Experts of a small language model: vocabulary 34374, 7815 steps.
Below are experts of layer 5 (counted from 0) of a mixture-of-experts language model. Rows are named router (the router's row for the expert), gate (a neuron's input weights, with its number), up (a neuron's input weights, with its number), down (a neuron's output weights, with its number) and show model dimensions 64-95. Each number is 500 + 50 x the weight over its row's rms, rounded and kept within 0 to 999. Numbers have three digits each.
After each expert's rows: "comes after" lists some tokens at least twice as common just before its tokens as in all text. This comes from a sample of Wikipedia text that the model never trained on. Tokens count by the router's weight.

# expert 21
router:443421425443437569502519578511615509550479605428474556459501589466536548487506479568543490454537
gate0:475404405479494558442497412425569534499517512434490609543602468563555496504558470481557496504518
up0:537540523491613546416528470469556532550473508529420492491586521590553630597459460461582428449560
down0:389467469539539374441536506440460521487429513502525530518472444422548479526467451439532511445510
gate1:561572520500563493456509461493508535569453565507439550512546547525592568499418496511467525471409
up1:462524508456535551468492461504532492469560500441449585522486556458486529519474501463515587413458
down1:570423490484531535456521522495490441427483476607464447509432423520482524467464435474510488475484
gate2:457497456443500536468519525476442554444556533552457464497491569460445555464516513512447474434447
up2:527568485545428452460450495490499434579541513494530510577504493539521421446525521527548526514539
down2:519496556555530536487470440419518516504525492540512458404590529465402542528621495537589461446519
gate3:456480551517534396411490461480476440577437521372476487509572433451453476555534425452439487397568
up3:539515597535538523515448467523521486459577536489514552472505525542555554538606569433524520606478
down3:557470531390499509555467495564511440545523578382599533584500555494473483399504559501517546490496
gate4:487459508459501445513466577456610553551467509510514491413511598492514521545510465466582550459456
up4:443512480597579533471419541469599442566430499427493500390456602474492499534532491477563465456502
down4:522519451519644521462565498426526524422512530481503489525418454516601458455491540521445504519481
gate5:486501494468556501503433541447519517452479475485397476461436528544439530498462534409488512486394
up5:468481480498417546562536503500481469611535567548494551568553409530554464388533479543548462550496
down5:407400581523357423438533553538581561528479491488568420459577457559536510452509483475463450500450
gate6:448560562419519501548577505523478599543483498535441440500529524497484542539497523462415457478513
up6:556458516459565479481498491496469460412449446589589548513479533488400463559588593489466626565372
down6:575444456483478540581491556384417586488516523539440595547489408470498452472449504480522591566484
gate7:448487556508556561500600499451464587690448477433479489474479473531442429418435433445478469422418
up7:506573562539529505473474528467500478697472500419479492495536482440474499475567426456474506455449
down7:504552501499466512486535504465413447513531461477558475458519486525471448460419512534553406495425
gate8:429523429542445522567519498596534492490485532478426443457490566535500500571503428517522487448562
up8:454486538528483370455466517498548499553477431477482501459491499560443501554533519547547502523532
down8:401475525493445597447466503476506522474603484537490521524487468497400397519541525538545511523480
gate9:495454575564465563462479481489581638534440539481617502489477504468478552541591524517450516501562
up9:513407478572504428502451487495487423427470588501476471510515503438609515536421512559534476531512
down9:586525436455587510526493451528492420521539590517588476556626479526491540540516460616523533461462
gate10:542530492507515550552494490520494400452578457516463545507448515472510508436512596521517509443518
up10:525555454561465496545520473543463529528536487400503577499597539590568439556540606588497534546478
down10:481498451536451486489491593397539458480493478542460399487458498504476456549505449411499577422479
gate11:512456516493400400496515462533567563521492484426546485420495502558549541543523448479532482540415
up11:511503473590457478466573526471525553501542553455600556531493576461461509483544498472469540597499
down11:461480515471440468540512533569482588505448525437512433513505559452549507588580564525488534462558
gate12:427470490431529499555440560492502528528433447585534501474489417480491461504460487403484459468472
up12:451457487453537518560489473445486498413397411418444546514502552503466444472526559429513576638445
down12:480415484439580476562551410480408553520423474467565535484528524463505524449511490570495526379411
gate13:421384496448553539554475548514567542507440571487455481446487500461561567576528456590411481576444
up13:578555545461559547493497437556579460454460590450415531492506578510501431441495505465537465548533
down13:520528420505482506445450507491572492604482473582512461554544471563548421421553529427488478532456
gate14:433473447585453489502465510569596494517642429492529428589433434486515519496427611490530492505516
up14:395427445601454474486477570572547532496580441531477510501501468488546547477488517445547485520470
down14:413541539552422448554434406553531475502507530510542566518491592548488448498497484477460517505500
gate15:481476421590540530579457495500470527511560551585552474614564505544477474493499450530464543477523
up15:406481452494396551650479522468517541422508365445481470392508459503500543468554449484514444583501
down15:518430654529529472500426471406467374536498596524607513505531570561436548579534455455516439495532
gate16:553506592578469520547485495546442625504493489513481549614531461488555525582448462446453531438473
up16:432497450413498523601540489431478500516500532507442454415448461457497480557587481537499395410539
down16:480508499395497522390515498561496509467525479415516500435572512480457440452456492569447514575450
gate17:562506444602503514452493555478480498525519426409568547490493461414522404453458444544455468489479
up17:587536484524525598439457531425496496456445502551449553516424469496568521507574466552508445477537
down17:445564520521470498481455482360398438555452515519538555501530401447454490539540434508409555490493
gate18:519464606465451488517471439473592524550466502495504484520484541534444514575434580496452527483481
up18:550508534514506524538512523536597463507501525500506494521488602592448512551540604495440509547421
down18:502463528511448431535461541534532587484495519572504522618501499543495459496567437500475528516526
gate19:524451503571568415440440530473512548487515498504492480509441392567493478571546423548667513509553
up19:464562486488408530574513535503545461495475504519506521467546545412461503468551525459296507483415
down19:476435608558515535531421535509530470430496477523541383459445532487447520535563523412524480535520
comes after: " the", " a", "'s", " The", " his", " their"

# expert 9
router:443476521500412558455431546509579470546507589506417531566520487477524533503521463447539551550507
gate0:488521452471595540494507545452518537464476441569438503516464517564588454538515498460575509467503
up0:434561535482565526453502536436429593485516470533424531515541432542562506473610576464540482564545
down0:477372574482524463460502508466509459543483560474507577455469374508464575541551555542606442484469
gate1:463409460554499567507510539482494501485500528442473604573461547451566486595487478483492555475545
up1:560535533501550449473511448507399496520482564547498472522504522471594583419523537402566490457556
down1:500459462510459506468394416530468491493506503538569565568534545474480484502568469472553476541452
gate2:486500550517503464459526500538425495434489498548462533522564465437414563490599557421501443539496
up2:566415531474497396414537486577612608510467503505501447541477521465431527477560532558547550551573
down2:487449448518508541516461494405526492497465504490529419469607448513582581461517492511563513629520
gate3:456513531497460490476592604520559543571535561479568446548560446460469437513398515462503414435488
up3:504496467532490508599386519506531454482463479520404560472519460444575523504516516619448597512539
down3:536547480438462480477494470519445530479509564448418539421520447471446540467419556473497445477484
gate4:493464537523420449431453511536497569439473509547503533493534477529521433444531472481481512508540
up4:563550493441525526571599554518559507568584483445511456571516478467536561556455425455545502407457
down4:432507473425577501480527526566475495563451499454473474512507530501503463598483492446541517569550
gate5:480506433511496520563485535483580457469509613460391490397594463435532508474463511495460418359468
up5:469561559461588502481589534535446528546495463509443587490495539452489466558613593565600483484573
down5:489582511516473484430514506402444413594573527489582466433524569459404519412469511453475482559503
gate6:517462552474510524498491546458475493560602460495502580523522501450575480524550530467493507518504
up6:507502504503480560497462522420552529500529471566523470445492483512537617485514502433499515546429
down6:441529552437471489536423421453558492447506477454528509446585280586545506501543504502500565640463
gate7:454499530420527514528484530573483521562577427475472474501546529438485432512556553515590493414550
up7:484460580473539488457557498524516519613503562560534488522511491519506484477503561512564482541482
down7:590526424502511531493540453470441518514477448484525543465445462546523479596553488431434496650455
gate8:426540544514525512446428569554509591576481499578546484474480473514520497448577485418589584471549
up8:451536483487446513563595507544486496556400522475499496465451488466494498516498472448541436420517
down8:501549528463458414522532532543444416488430422588456458587455442575512495504570481522501472636473
gate9:523489470498478457499527581504528447529497452555568494413552589470472512465507320419516521522544
up9:460461474487568518522501424490502533530506618461400499526462451471545433507432640601517468497455
down9:527463432449486440547461499493480463543542458469479513485453581468437465514457502564502480441462
gate10:594477479500552492344524471483580538431545552546574556518523379487416460483419542531432590455524
up10:596512461582434535544396487471482528530511557428518489552555527529604594523500476421457529531509
down10:515423483497448443510501447507502548441442502474531433475548494507488503491564463536463553538488
gate11:525464460566491448488602551473536479412437529500496481506440492451543558533554491429478429525588
up11:457464545494499431412507485445471467491554594546466524539545580514444453499519513470458517515439
down11:524521525526543506424614441494482485467499591511439473538495485585498577543465553372531435594531
gate12:478494530492511525500500582498422543491484467575489544427481539398560511539563470441479437431472
up12:476505466490411478429529447476493421544446549563440475511563552530524538500494485522502604547518
down12:520464502478478533516500489499472478485447565515578443440582586515486544514561646492539447450466
gate13:513408590485534538557512500527513547511486498620420468393383462505494449594521488460434525499563
up13:488530455509440440570504414455545508532462449562484455574445483481508522498479533538577529408385
down13:529522562481535464544580502454467504476382494483415471424518470470379441497513427553545506545534
gate14:501409380587469461421520422531500536484493495549516510494516570392440544513526547557439476461500
up14:488611518512587509546579562428490461449542529495516478448438478541489521487542543450610520629526
down14:555510479377490474516411499546486526503514525413527489508520478465483547481476381520483588425465
gate15:545502430473384510480498454524474535483496530543503531591569491517576460515530443481523496582537
up15:409493476550493572472440572494482478549427481490519391465433437548511438496470527513473526418419
down15:496424422577579466578464431576510536515479575482500503467543500466476500491336565441359546528504
gate16:526453498579519488564483350477555452500471485572477458469590424511401490542527477495516487439430
up16:477551441400594550492475567488448460498493515467540587534463560532495410512513517498566533514532
down16:442468529494482459530447572555488491499485598502558545525440495514479444537584499496520488492533
gate17:412541544541467534519543498447484532546535473510489514500494516605540490501469470474422460550526
up17:525499613522418448462519458530546492461567508453443497519476514615511615454434532421416553505654
down17:556523534483551558619461487495494593499472485450505515498462574426556452535549645499467530474498
gate18:519496460506473424574624384469500467573465509512492507521351498416527456425503516526479476498621
up18:567495498492594540400450557514635501460480543457478515547684497538532581490521516489527531545350
down18:629594508538555447468547536401510509562510485460541510461513545528488535582566504416432526476510
gate19:531426514546508481433542530484481456467451543503579479488594546578450479500438480445420442468539
up19:542530476533479556487462542485561503515463453533426493517525624571519479478555495510466487651491
down19:457481429448489432386541553460542391528450492548491484497490551465505549369490500533489511512486
comes after: " of", " the", " in", " a", " and", " with"

# expert 19
router:469473491523465456481496452429457442548432587579521438426534457499517498480491560487456469398534
gate0:539534419527478577445476531509511489526553450550457490552537489508539411434527518433511543453494
up0:502478528421537416493518549507507552495525453454498515519470475510510515537600544554485605457452
down0:537515535536582513514491494524544578477441479497454547439527491470429403537532429550473491502512
gate1:483494464512415498552517616477422484536400499468540469572437436446581531542534446480475488465413
up1:535498617412529467544530463329516505567520412530443522616487466601499440498524517546540542555618
down1:505427448543415447544534492505544564428493460527489436505467493489599469524558509469438541545522
gate2:470493466496605466523498583430539519497454474482469553570480461486441562517527457499499509395536
up2:431451467444579499543448580537531577484486545499550483465486479518572532498549487499501522476523
down2:509503525462531565571511399470532532482538481568425515477414463484483462486529490508482526490503
gate3:465481570617592574602502544428459449496497510534466499432585423346565446489520433498526390431467
up3:450513516578577551556449499454486488525483461495522507546550502418518475468521495529512428435493
down3:419445431456491551477527486511504470486612543489456581570492436500489533537444452540505487416571
gate4:524444513419472544532517476573415450450533517485458450589525505469507573580538482550522546497482
up4:437475485530510508525500554510564464517469472434474336465489506549496604492489448477494510557458
down4:571405513414521517458539492504541430532509487494524528547537539444524507427424455468494433478601
gate5:523526538544512532438598530563383510563551472536449601537461529482492516518472532417409606462537
up5:520421451443494435452460489513629521401497485578576447364504490566538482449498511527536400504488
down5:525481452556479447505516407569559440468509425461463442446508527431551570460566456508484400496604
gate6:501560517501529547433517498510520467554513423444518602474559459540463572544553501543458554457552
up6:496573444541562503474488527513443481561514422489549548505515492487481527556546446585528574506539
down6:539466535494519524525569514496526473376433601550498561504327564464586442491456570465450416413400
gate7:577556547547467509532482505500443589422550525553479552533407469563486461478512514472500450429444
up7:612560534528425516594487495577432519448492536487510454524511476497477445442533549468535507391522
down7:396469499422481468461564511472510510466531590512551468506553568495418478461499566431484446505492
gate8:546558592567498488489493516500470510514553447443562510480503525542434545523516445443563482552438
up8:598412464467437444524555580473490499537540501523501443547548481483580490478454517528471477498517
down8:501470508439543591426456515476502494377402572483563450501594528544530434446471470557441409437477
gate9:527570522474425445600489447524426492523539478421528415478519572512608599540471469520442471486490
up9:538556502449436428533434486522535595492529541453568468466583545451593562540483507509479420454551
down9:525472490480504601472531620458536470594388489544528484567479529468450554382488425605543453494602
gate10:393411451474511525516455444538523521472526506504537524541439536460504578553542490457565622440458
up10:476461454518520553543443399552526488433532520489540532475460434493539503515587470547530580424474
down10:515462422570427440517509378476472512504496510508513526485453518440451467517505506535492567537543
gate11:429453505499460461519511554408514556587418426633439493533546559510511577397533509517536495550433
up11:447468367506568430460579500437509524488494410499494539513470638524526569466512482471489436503446
down11:569529477455501549442541500527524491503500508467535443525437521556478468461531490478424556468518
gate12:403520442442591552440548583513398569458495524531516465382437433510447568538654501497453489541588
up12:592442525409461472529463434486503423466485531490550485538471526461588529593400548443451559574419
down12:439408615422447582554422515524544599471499393501462572500454518485476518507502519564443591436485
gate13:491492449546551547390406478456516435487489524542477519523431483563471570368639549409505417389483
up13:497521474461437497520476635530575562468464517532448548502499578540496534525555503471495488560483
down13:544506528515532454536457541403580489467392530494500492476492488502415485525566607448516474460475
gate14:534480492464483586422460503559463459572558485445493539586524460555483504559468491525470502504512
up14:537483464443471605491393466593547471440473482474539430524476353427524637489437528550536535521508
down14:542515547476526536529514439466576591520479552534442478522410484464574621499422553579455402435503
gate15:437533480539458515518499474565557602484590544512593513572496499514438515532515510449507393414530
up15:448487453547445529512497511551585556531550558475607477576487478470357548502504534498524459437526
down15:397410470509407554431517482451534511488541535535443477533511440530552479496551609529394609480413
gate16:440505497498478414469510519483390496506551488518581473516604491563492494573493475470561428515553
up16:583555524495534550494461517545528501475411546486508500531429546405558538477559460543476517533546
down16:545585450459485493424578570541568550567467452519470488548430486503519521511535404448534429510547
gate17:483534516559527447446371494442406488506564521488446553458516552576475424506530533488535442557570
up17:421517512319484553508587514552479429444418433517520469548464485530552539470499500563438425515412
down17:431548536453518591508466504471522518461510518467545370553466512622529511499558473405612493519506
gate18:433550523475484503547437433424487576478463610499446481440526478471529599482409379572511534473550
up18:540457599484580590450467494585468443523494498519495533558527491498467550482553489442395473490456
down18:493590541593490508435423511526443504449533485446527502430424448586561438389546565474476539460540
gate19:479432466462478480543541491470442438576462465440406500474495632497483463437557489549473474425438
up19:538496493479479456506513539566515480555489555563568557494423479491515515583484512565499564565519
down19:551588403527563449380453496484549551389529453521564462489512558486479476457533596480495479523427
comes after: " |", "0", ";", "1", "|", "2"

# expert 11
router:543478471543515507486518403493527503514521488490457507481481449479508484508557546529523522581444
gate0:531567559483475476455529482526534533558432412491408476465520400481485553508500387485566487413458
up0:451574486452500507500514543492518457516564602592559492501470492535532439480554650525504524527507
down0:438498587489596473468571494563507554464481389515517543449652550481491458483464521515461477465433
gate1:481435556455401480485458522620505508440485389493482577404531602447444518590472531522463530515462
up1:513542477557521496507496483455536550520478607536513480590459380480508450463514491476562483458552
down1:553529557437465522565557417495449417500522505483538492504474507551515578545513505573468569495465
gate2:508439571462400493437583483514449510555476617582514521487467497511542487495520422459554476574549
up2:489496529402458497507493406486474396499500450488595544558529503492558431453437508534445527502484
down2:487517608446484448527580548487511535466432426498550479437484519542477406455506479591493513588589
gate3:617568432548506511509552523445651489547518540549479545554465476509385543478442549555398434501422
up3:567578467577545506528545467434597503509508518534442521497428489532410585453479563560492476532432
down3:559541480491537485550479526565464561490501493393446511530472440451487553601550479540477536563452
gate4:412485467453476542498488522460506580471437540527499447536497571482538544494412468491477464464510
up4:407478482491498614455446494440519578464479566479544472548433534458479525504449478494436478436506
down4:488538430397475464563480533455516413503491351583551592505515445554556490543489518506502484547500
gate5:525527552623530531456472571555481415486517537497533588485511511463477504563551510576549439423501
up5:555486565543568482456466540567541431483489595466543463558455471463342477579475538481608513496523
down5:540438461468470528474471508491536436554567446529549564579549516486501537467469464466411556411549
gate6:442458507477486474456482554426505540535545506502502439470529510499550484529445499397526505448509
up6:579530491594533570453491473529454506613452509489500517490430521415538543532548377436505498476564
down6:525459528514496471381478397540467519585488464492495463499462544457526514445499503565593489526519
gate7:464620448516502430471587396479560491467568506609559548532499450497540441481566456528512518477494
up7:489634491490452443497521447424501506506587563590530511568501409425548442510553452571474471523478
down7:527494554549446403527523535452546508477428538524534493534549516522471641501479591471481590586557
gate8:506480454484481558448511434504499543552585494484500504458506576410435457467506517454539549508514
up8:490457482494522519503467388437450440472528468547462514505512500544488474523446498574512517497530
down8:441534478558561484573528475594466532494480451569428511431419517468482437561421520549413582523523
gate9:480502481557505575524536511504542497535461386530548509531436593540466543499529439378515553445449
up9:440454492521448460538408492496502529517487426490568524493427620517465540477441437460513564502454
down9:537458575489514528519517521408504568484561460460527531550573515474439556475474369442532486436528
gate10:501503566429547435510487588495581515503455519461506489532549484468567531485469472528561499538528
up10:463561493540503586381451472477447464538514492511543501426449456565438478552472570461460405478461
down10:575529455466478476606421500512472544550483510411526493501470500518470532500580489513501410452468
gate11:535495535525476552563498425510585533450578511395446540452551497497577500419458432509534507561578
up11:426509568422530518494478551486499494603532570565517484484507442429448510527526476434522509513584
down11:572547535440520567410530475495501509499492528526561489530509423403426481506454482515558498365459
gate12:424506484562441420435510483457538456416466449567530475559411479501495519509520580444493579583485
up12:519559523508551509566458488449421533494493434503491415540520513511455500471417428484450524626429
down12:479573498542501445480395597504459550570545449496556482583486458446570641507543405531563534557466
gate13:522508467547497473486494541544540522500546513394621544609525516593439508410478571620396546515505
up13:604394570420403479559509474538524625472514526508489426450567571552547497503566523424504484512491
down13:453461569552474457380466564506545530491507516488431416550503481464618424654447497415445533497530
gate14:456498490561414540436493434475589415546464489528503471494536432521469545490459530525529418434523
up14:568475539474513400499528542492456548491521532553513543471448512496520491497472417514525612563434
down14:475548516481486537543479546546418442470518528404483417480438456514423389534488541506544496392585
gate15:471531541472433493436448494470479525485440479588507456433450465491480521537505486464543524477519
up15:450467426447541467478537526511421525520504452438506483518411603480494418441525514560515512453530
down15:503561537563548514506529458514494494506517466472521434571561524514562535501447478521541541483511
gate16:521386563492478414506461459599485537509471432428542396510596525602469442516472480461502539478466
up16:490520507335570549446569573476450388460503413508472442470525424504499499582409380508508427458456
down16:493418477518516510574566494551518544527536468530544523511467565455538538461538481515505522524490
gate17:532539478458547550431580523576489518567464538430525447485523442545512518515568533451504473383561
up17:474508490568542434543468504469553511433524490460550510564517498546495446563391505483579469620511
down17:553515594495604549465522424603524430528429496502599575535600556490431470477519500550495477617486
gate18:481475490411518478545577473495518474518486540514501539603516446595599421624488444471488420514470
up18:575472474552518570514513515522517549475476487491570487532470476475554487558480534458466566439467
down18:442474545568540449569525419455564565582465532485443522462575520463435457481481614526492510531591
gate19:521435499573517472456492544492453453540491465540525526509533553380446507464515507546473456495537
up19:514567540454425509489465418450483440504577568485508427460500515589561452438486394420542461493488
down19:479476508366351498501478470541425456472422483468541455499580545469422433461534426494356452472537
comes after: " |\n", "\n", "|", " (", ")\n", ".\n\n"

# expert 15
router:576460433383420447524471501493547502520559398483595540568557544417499480486453516472443552491496
gate0:471503480431508431483513547469452457469523548509527499530563476459487588492568424491493499495492
up0:457513475506476517515511533517468422517483534433520537457568440415541460563376457588453453456572
down0:507537545483517486523497559511395532452560536499545423527415404578537555511459510498470538430432
gate1:443537497469472398533409485487481498474555447612536460490567525460577531490480453393579554484488
up1:432527503518528401565363528462529448462591486542580520508565560490575444493422469408542557455517
down1:525551498514416574431456532537550436418597477460466482538452485533469483515541440480499495508452
gate2:448493480471471483548459458517535520571538471474508455551529501496399488545558534597470487489599
up2:522512504543569545510422499471453518536485513573581584462498521487551492503447515406499506555389
down2:505544516455390458492505513532508537476473566423491555521511474513367432492525450533610509416533
gate3:492393484427437522555540465540524527418546573503499528495449365443422524469523513540489515615494
up3:464506518448510480506566477511483548434549546489488519492523392484449470426525510578439486546514
down3:711413585499465561504534504551446469423597526547444434542426505534452476538418449483449599505493
gate4:552502508513443557484479494453525451465436540407463471544472519593448466463491471403515545512542
up4:413458459553557477567469527502533558527593472543531556472496561474576526537490477586514467488502
down4:531500454585451498475512505505473596474514558683443488476514523400461422528500468528525502487504
gate5:472633486405526486535499588489422550466550495505555472511491509525625572539457566438578440533494
up5:483568494504456513480491561477487521473538407527496520456519513554604473534468465511525440504506
down5:508566495525419554595553507465500510587593578538592420525500500532590580565447520472533449525498
gate6:551479501550561555560488419485538585555496488361497501528449490404462511456480425512424444471422
up6:512468587484410638549533528505532609563493599473551489514476521482408533549469488529549417418445
down6:454503472498520535500506486486511527531544495378479500502554553522432455480589444537490493639522
gate7:436576516364537547412555563549413509510466535460503517459411414427497541462437519451486478478580
up7:491499507560480571510510527483463460557520492445518494398478554548412456447496450503585509518510
down7:527459452568490506613465375454559553553538410479502438441548482466506504489526543393456471472446
gate8:561411531482466447508337430484407561519488561477426500468521459487505447510372510598442542582484
up8:514485535497515474593395487566515580457513509474452593493472530417519463488450527527520515532452
down8:499441528455524515460540476480588576458487491630530527459570494595491427485471533479456460454532
gate9:462551508497479554411472540591543483508433479556579516522545496540479565465552458527577552450511
up9:464482498462432519508517478452524497571637458499454486535486512426567471567591498478542435468552
down9:462562473481478503443471498466496545535481478494517514508459446458564531441517539449486519497564
gate10:565440486483597469527499470554455443579509427594489582447479464495429537465558485536519541547423
up10:519514440485541443426362446557512422551507438491479473535474478505388509549538572463501604510495
down10:493478400497509426492516524528532497390425474418442510546492553640502562574496508388518560554552
gate11:488566447579524525520477480541522565563448501480476556508477473553511476482531375521480440538477
up11:494474476550592498567508472518471461496414489501508444517552471392434481495547540439486478492490
down11:542518602531508574501525518460481581541458565444461517609472579594518507499501510501508482522575
gate12:529473455534432488470461576515569505500555488544502562408435549512506492517504441431557515519517
up12:479502440573530465520472627472502526599546482504439535411455515485484511549475511499547545580562
down12:503459437466502458542415518533518564477505550483490534526491511484413590554505383470464470444584
gate13:423548457474512543525468475473624520418415567488562601419595451414468579441452544539565490521532
up13:450559448443431494509524479482554511439399561452589518398583507436478539451497489531497517475535
down13:569541482542471480534460507378526476435592511494576498498467456521414488526490575490431479527566
gate14:547457467399458495455423499565499512416526494575500469457517450529548536454524515531507548472517
up14:580467542425464469485531620524476402482401516491533446469505510567417498474571578457513536418519
down14:490487490455530592494450410520551464517519503483551391460508514523563464440518534548491543493564
gate15:480479506566543535482396471485489465616457494499450509509433497537562449485552478519492593517568
up15:593514495492540542410444592506477517448550453506524533475507536488506462542433535554582616491563
down15:464558571528449498482437485424548459585475525529485547468562486401538468557535469560553492577528
gate16:464439500499517477418479476477514466500466557579434490505553594423435470427504454517484463513492
up16:480555490548536507369487363515498534523519475490489480491640568474498434499473494514471516467465
down16:436521503471419520553484433516498487430513531432555453483468520621460483496471531408478517500561
gate17:500394564572525534506478541556527452490489542509550441586484530457516494548480536405519530433491
up17:542372515474519509502525498474485521504604546574640474557506568519532564497512561403480492374472
down17:507505523545447478415520618491577430531485397494471419508504594526518443528516377497543533563413
gate18:533539494495496464467525497426461482394522514439426482494458560502478522485574532508502491442464
up18:483560470419458437450572609505515482587508416508524551431539520568522415478528512480392531519565
down18:472509528480406416533418561539471487458447433455556529488503481478430511538502494419458454510507
gate19:482506392460475505518508535489488470578458505509570593446491516577419480423526495516473562515545
up19:501490543498515511481446527476491563481531507492521442521492439431559501513500527522521451460533
down19:464554487465561534474474421491541417490537482464521504622516466361463496513503535510503422489538
comes after: " is", " to", " was", " as", " in", " at"

# expert 13
router:538495464480463531469556477551417463466513557458431511546486429478499414473542489462506534592559
gate0:422519498444495496471524446514515473502505541498449521464451449522474646523601464444430519447517
up0:457538631506410567468602466520472429444401535518488572405507539554427463566447605468489597540496
down0:513523569437487556517518559498427548483505449520543561600609482475473486581475586578490474524479
gate1:503518531463537490540571540628429459562574547497501456460522454502500519502483471401519525476507
up1:514535524520517460461519521538484454585508537595498528534500425472600427551607479439448503420506
down1:534603504497488532429595476472487582567514420452489534516489555532579494507547515467587485476573
gate2:463539462491466430519530478449506492387461495476444487480557503507460484430529460490595494566541
up2:564468479470589463487548451526521573619525554459551571505566432493546508500445533491435412452486
down2:512493547398485486550411385450490501521558525472416498466543498422491491425480466457510547469495
gate3:492582563422533572372517534486539487464573482490449448528526479565568432459539581560528415555410
up3:535458471562464445472501433516461441475481505431502499443405531529603513487516475474492442492508
down3:480475509565487442511399462523485432508494579458543499531521461492430523570510495567515457485521
gate4:525513527459529461507490560508530498490526511482585574416544466509499429424585469496463468492448
up4:488536545514475515519496565533511467491530510436534398448510490519449543535489491479469475497580
down4:539459471527550441515540535507486473468468425412388527507557488515549449446474363577419512501437
gate5:415489548441478474539445360499550519530566519505517510479489536563456513455483491491464550526508
up5:518432483473493484442441453444542472453551526462464447501543532547551537512411507513533483494298
down5:457529530529472602517473524468566479450531502490461517517451456427491550524479446568478502461485
gate6:584456494582625434442491499513464452405532509441546444552484529455466570569434565433483498455446
up6:360492487435414504521476461506550536594428519569438536504503454511563416394572452535517514536528
down6:465520580548527443439474362582442485512467565445436506461503452441424539583450546539493503534462
gate7:480513480491459550436494484398589495452465476532440517484461491467579477543541445457517513482443
up7:393518517449475574441559518530527554465411448459487465491461566516580520561553440530451482567436
down7:611494517544509581575508603400493476396536592409500493547469512447527470349532507541491566430506
gate8:518411522557550501545506515435572484583578416512481491484484496485477541568502476434521498415488
up8:445509489586578535473537459470410441408459561516412534455476442493578573511498514482522441349571
down8:547472467525421530489442514437392556478468524473431531598431482523561475579528471426443547542516
gate9:494566520564472504516473538513554517409495551381500561447449573479568501439446549551481455488421
up9:462518500499484555491454525608481532435474533521520497480459465464503435531500496588510502492494
down9:451548454495517565584510475583484469505446570498439413540543493517516486601459470473604536467545
gate10:495502551597487493522577540475500557525477456539432563468439493441458484495544523567537508440487
up10:490437499410508436479481481528592518500550510586570375574473399537462604500575443465512530506515
down10:436638498519583524466525570490530595417484456474606504480460505513492563467514485558443397546473
gate11:518489499481508459442399382542450504451512492509426551450506534398535349556563532528452423561547
up11:529512563497486492498486532465435568522574464577469475495547521395486418509522612577470450601574
down11:536463447536565514455539515495486588535456500458465574427497545489495496497561550513482519538559
gate12:508529587351417513527485447498499486458431477518494512553447538518460571495487513434565498543513
up12:460627617474471447507530539483470524589406545499565470534526544517532555532545507419476605422525
down12:399516455542481502543502514475456480491494535462476505501515564436557485485514554506538521464497
gate13:474458499482511551592470408425465512509466514468410496468540564489441444414430488470503544606527
up13:394485527478537504447524529484465454565513494495423458487523448454470529440522460504463490502444
down13:548460480542531545545531431484561489417505501488517456507478488493499503479449510478489487434459
gate14:390487550520371548471499466485490555497478535540443544407536436510505438493531538519503460504538
up14:436435514464521490506458529396472472479550534507487463438503498466530491507577543474544481417557
down14:429558480476491449417535565502468452483398577496488477521515519552452452508582531475524523474438
gate15:493427545496500533429432531522446485574632536553466496513517452481479519439478508503413614477544
up15:495574481511509586496532531536486526506545495450476482503591452395511547556601553472465418461497
down15:541480430517444522474460548437566465454557507437550520436485486442475480508472463383461547542466
gate16:517552419526503648500466460486484414509543501503371462454534537430441435455498520402526441550411
up16:609404524561470441421483488475475438522543542437534503529507513423502526396571536513563481524448
down16:533500410556546439555443540522457508514472487394448505499476495530503480472396501573571511511470
gate17:374471392531463502514480553394546466597514442484509530531530482469531436444547406389537538563482
up17:490444486563532542553515470466613540582462533519487522465535452514436478436511456469546468496518
down17:520469433547569463425532534444486473541484474487485455488485544533589471460403533559371433527470
gate18:506441383534558490447476547511560422517557512471522537602508483533508467498458445453429452595491
up18:516507399543522498462473520459606420499573530463555581599531559505510508482464475497461457578496
down18:471547505463581606494514585434469481466583539457493505549514413534582484472488460543478559509513
gate19:552466530530599458496475501504483515513488504482500464543582495532524460511435459566448511532543
up19:438511517449520560470515435582510553570482528488512554460455552509510458471447518440461561546576
down19:453561441401535528465523470586463493575542522560527527511561528469404458549512490620441513559551
comes after: " ", " (", "–", " in", " C", "In"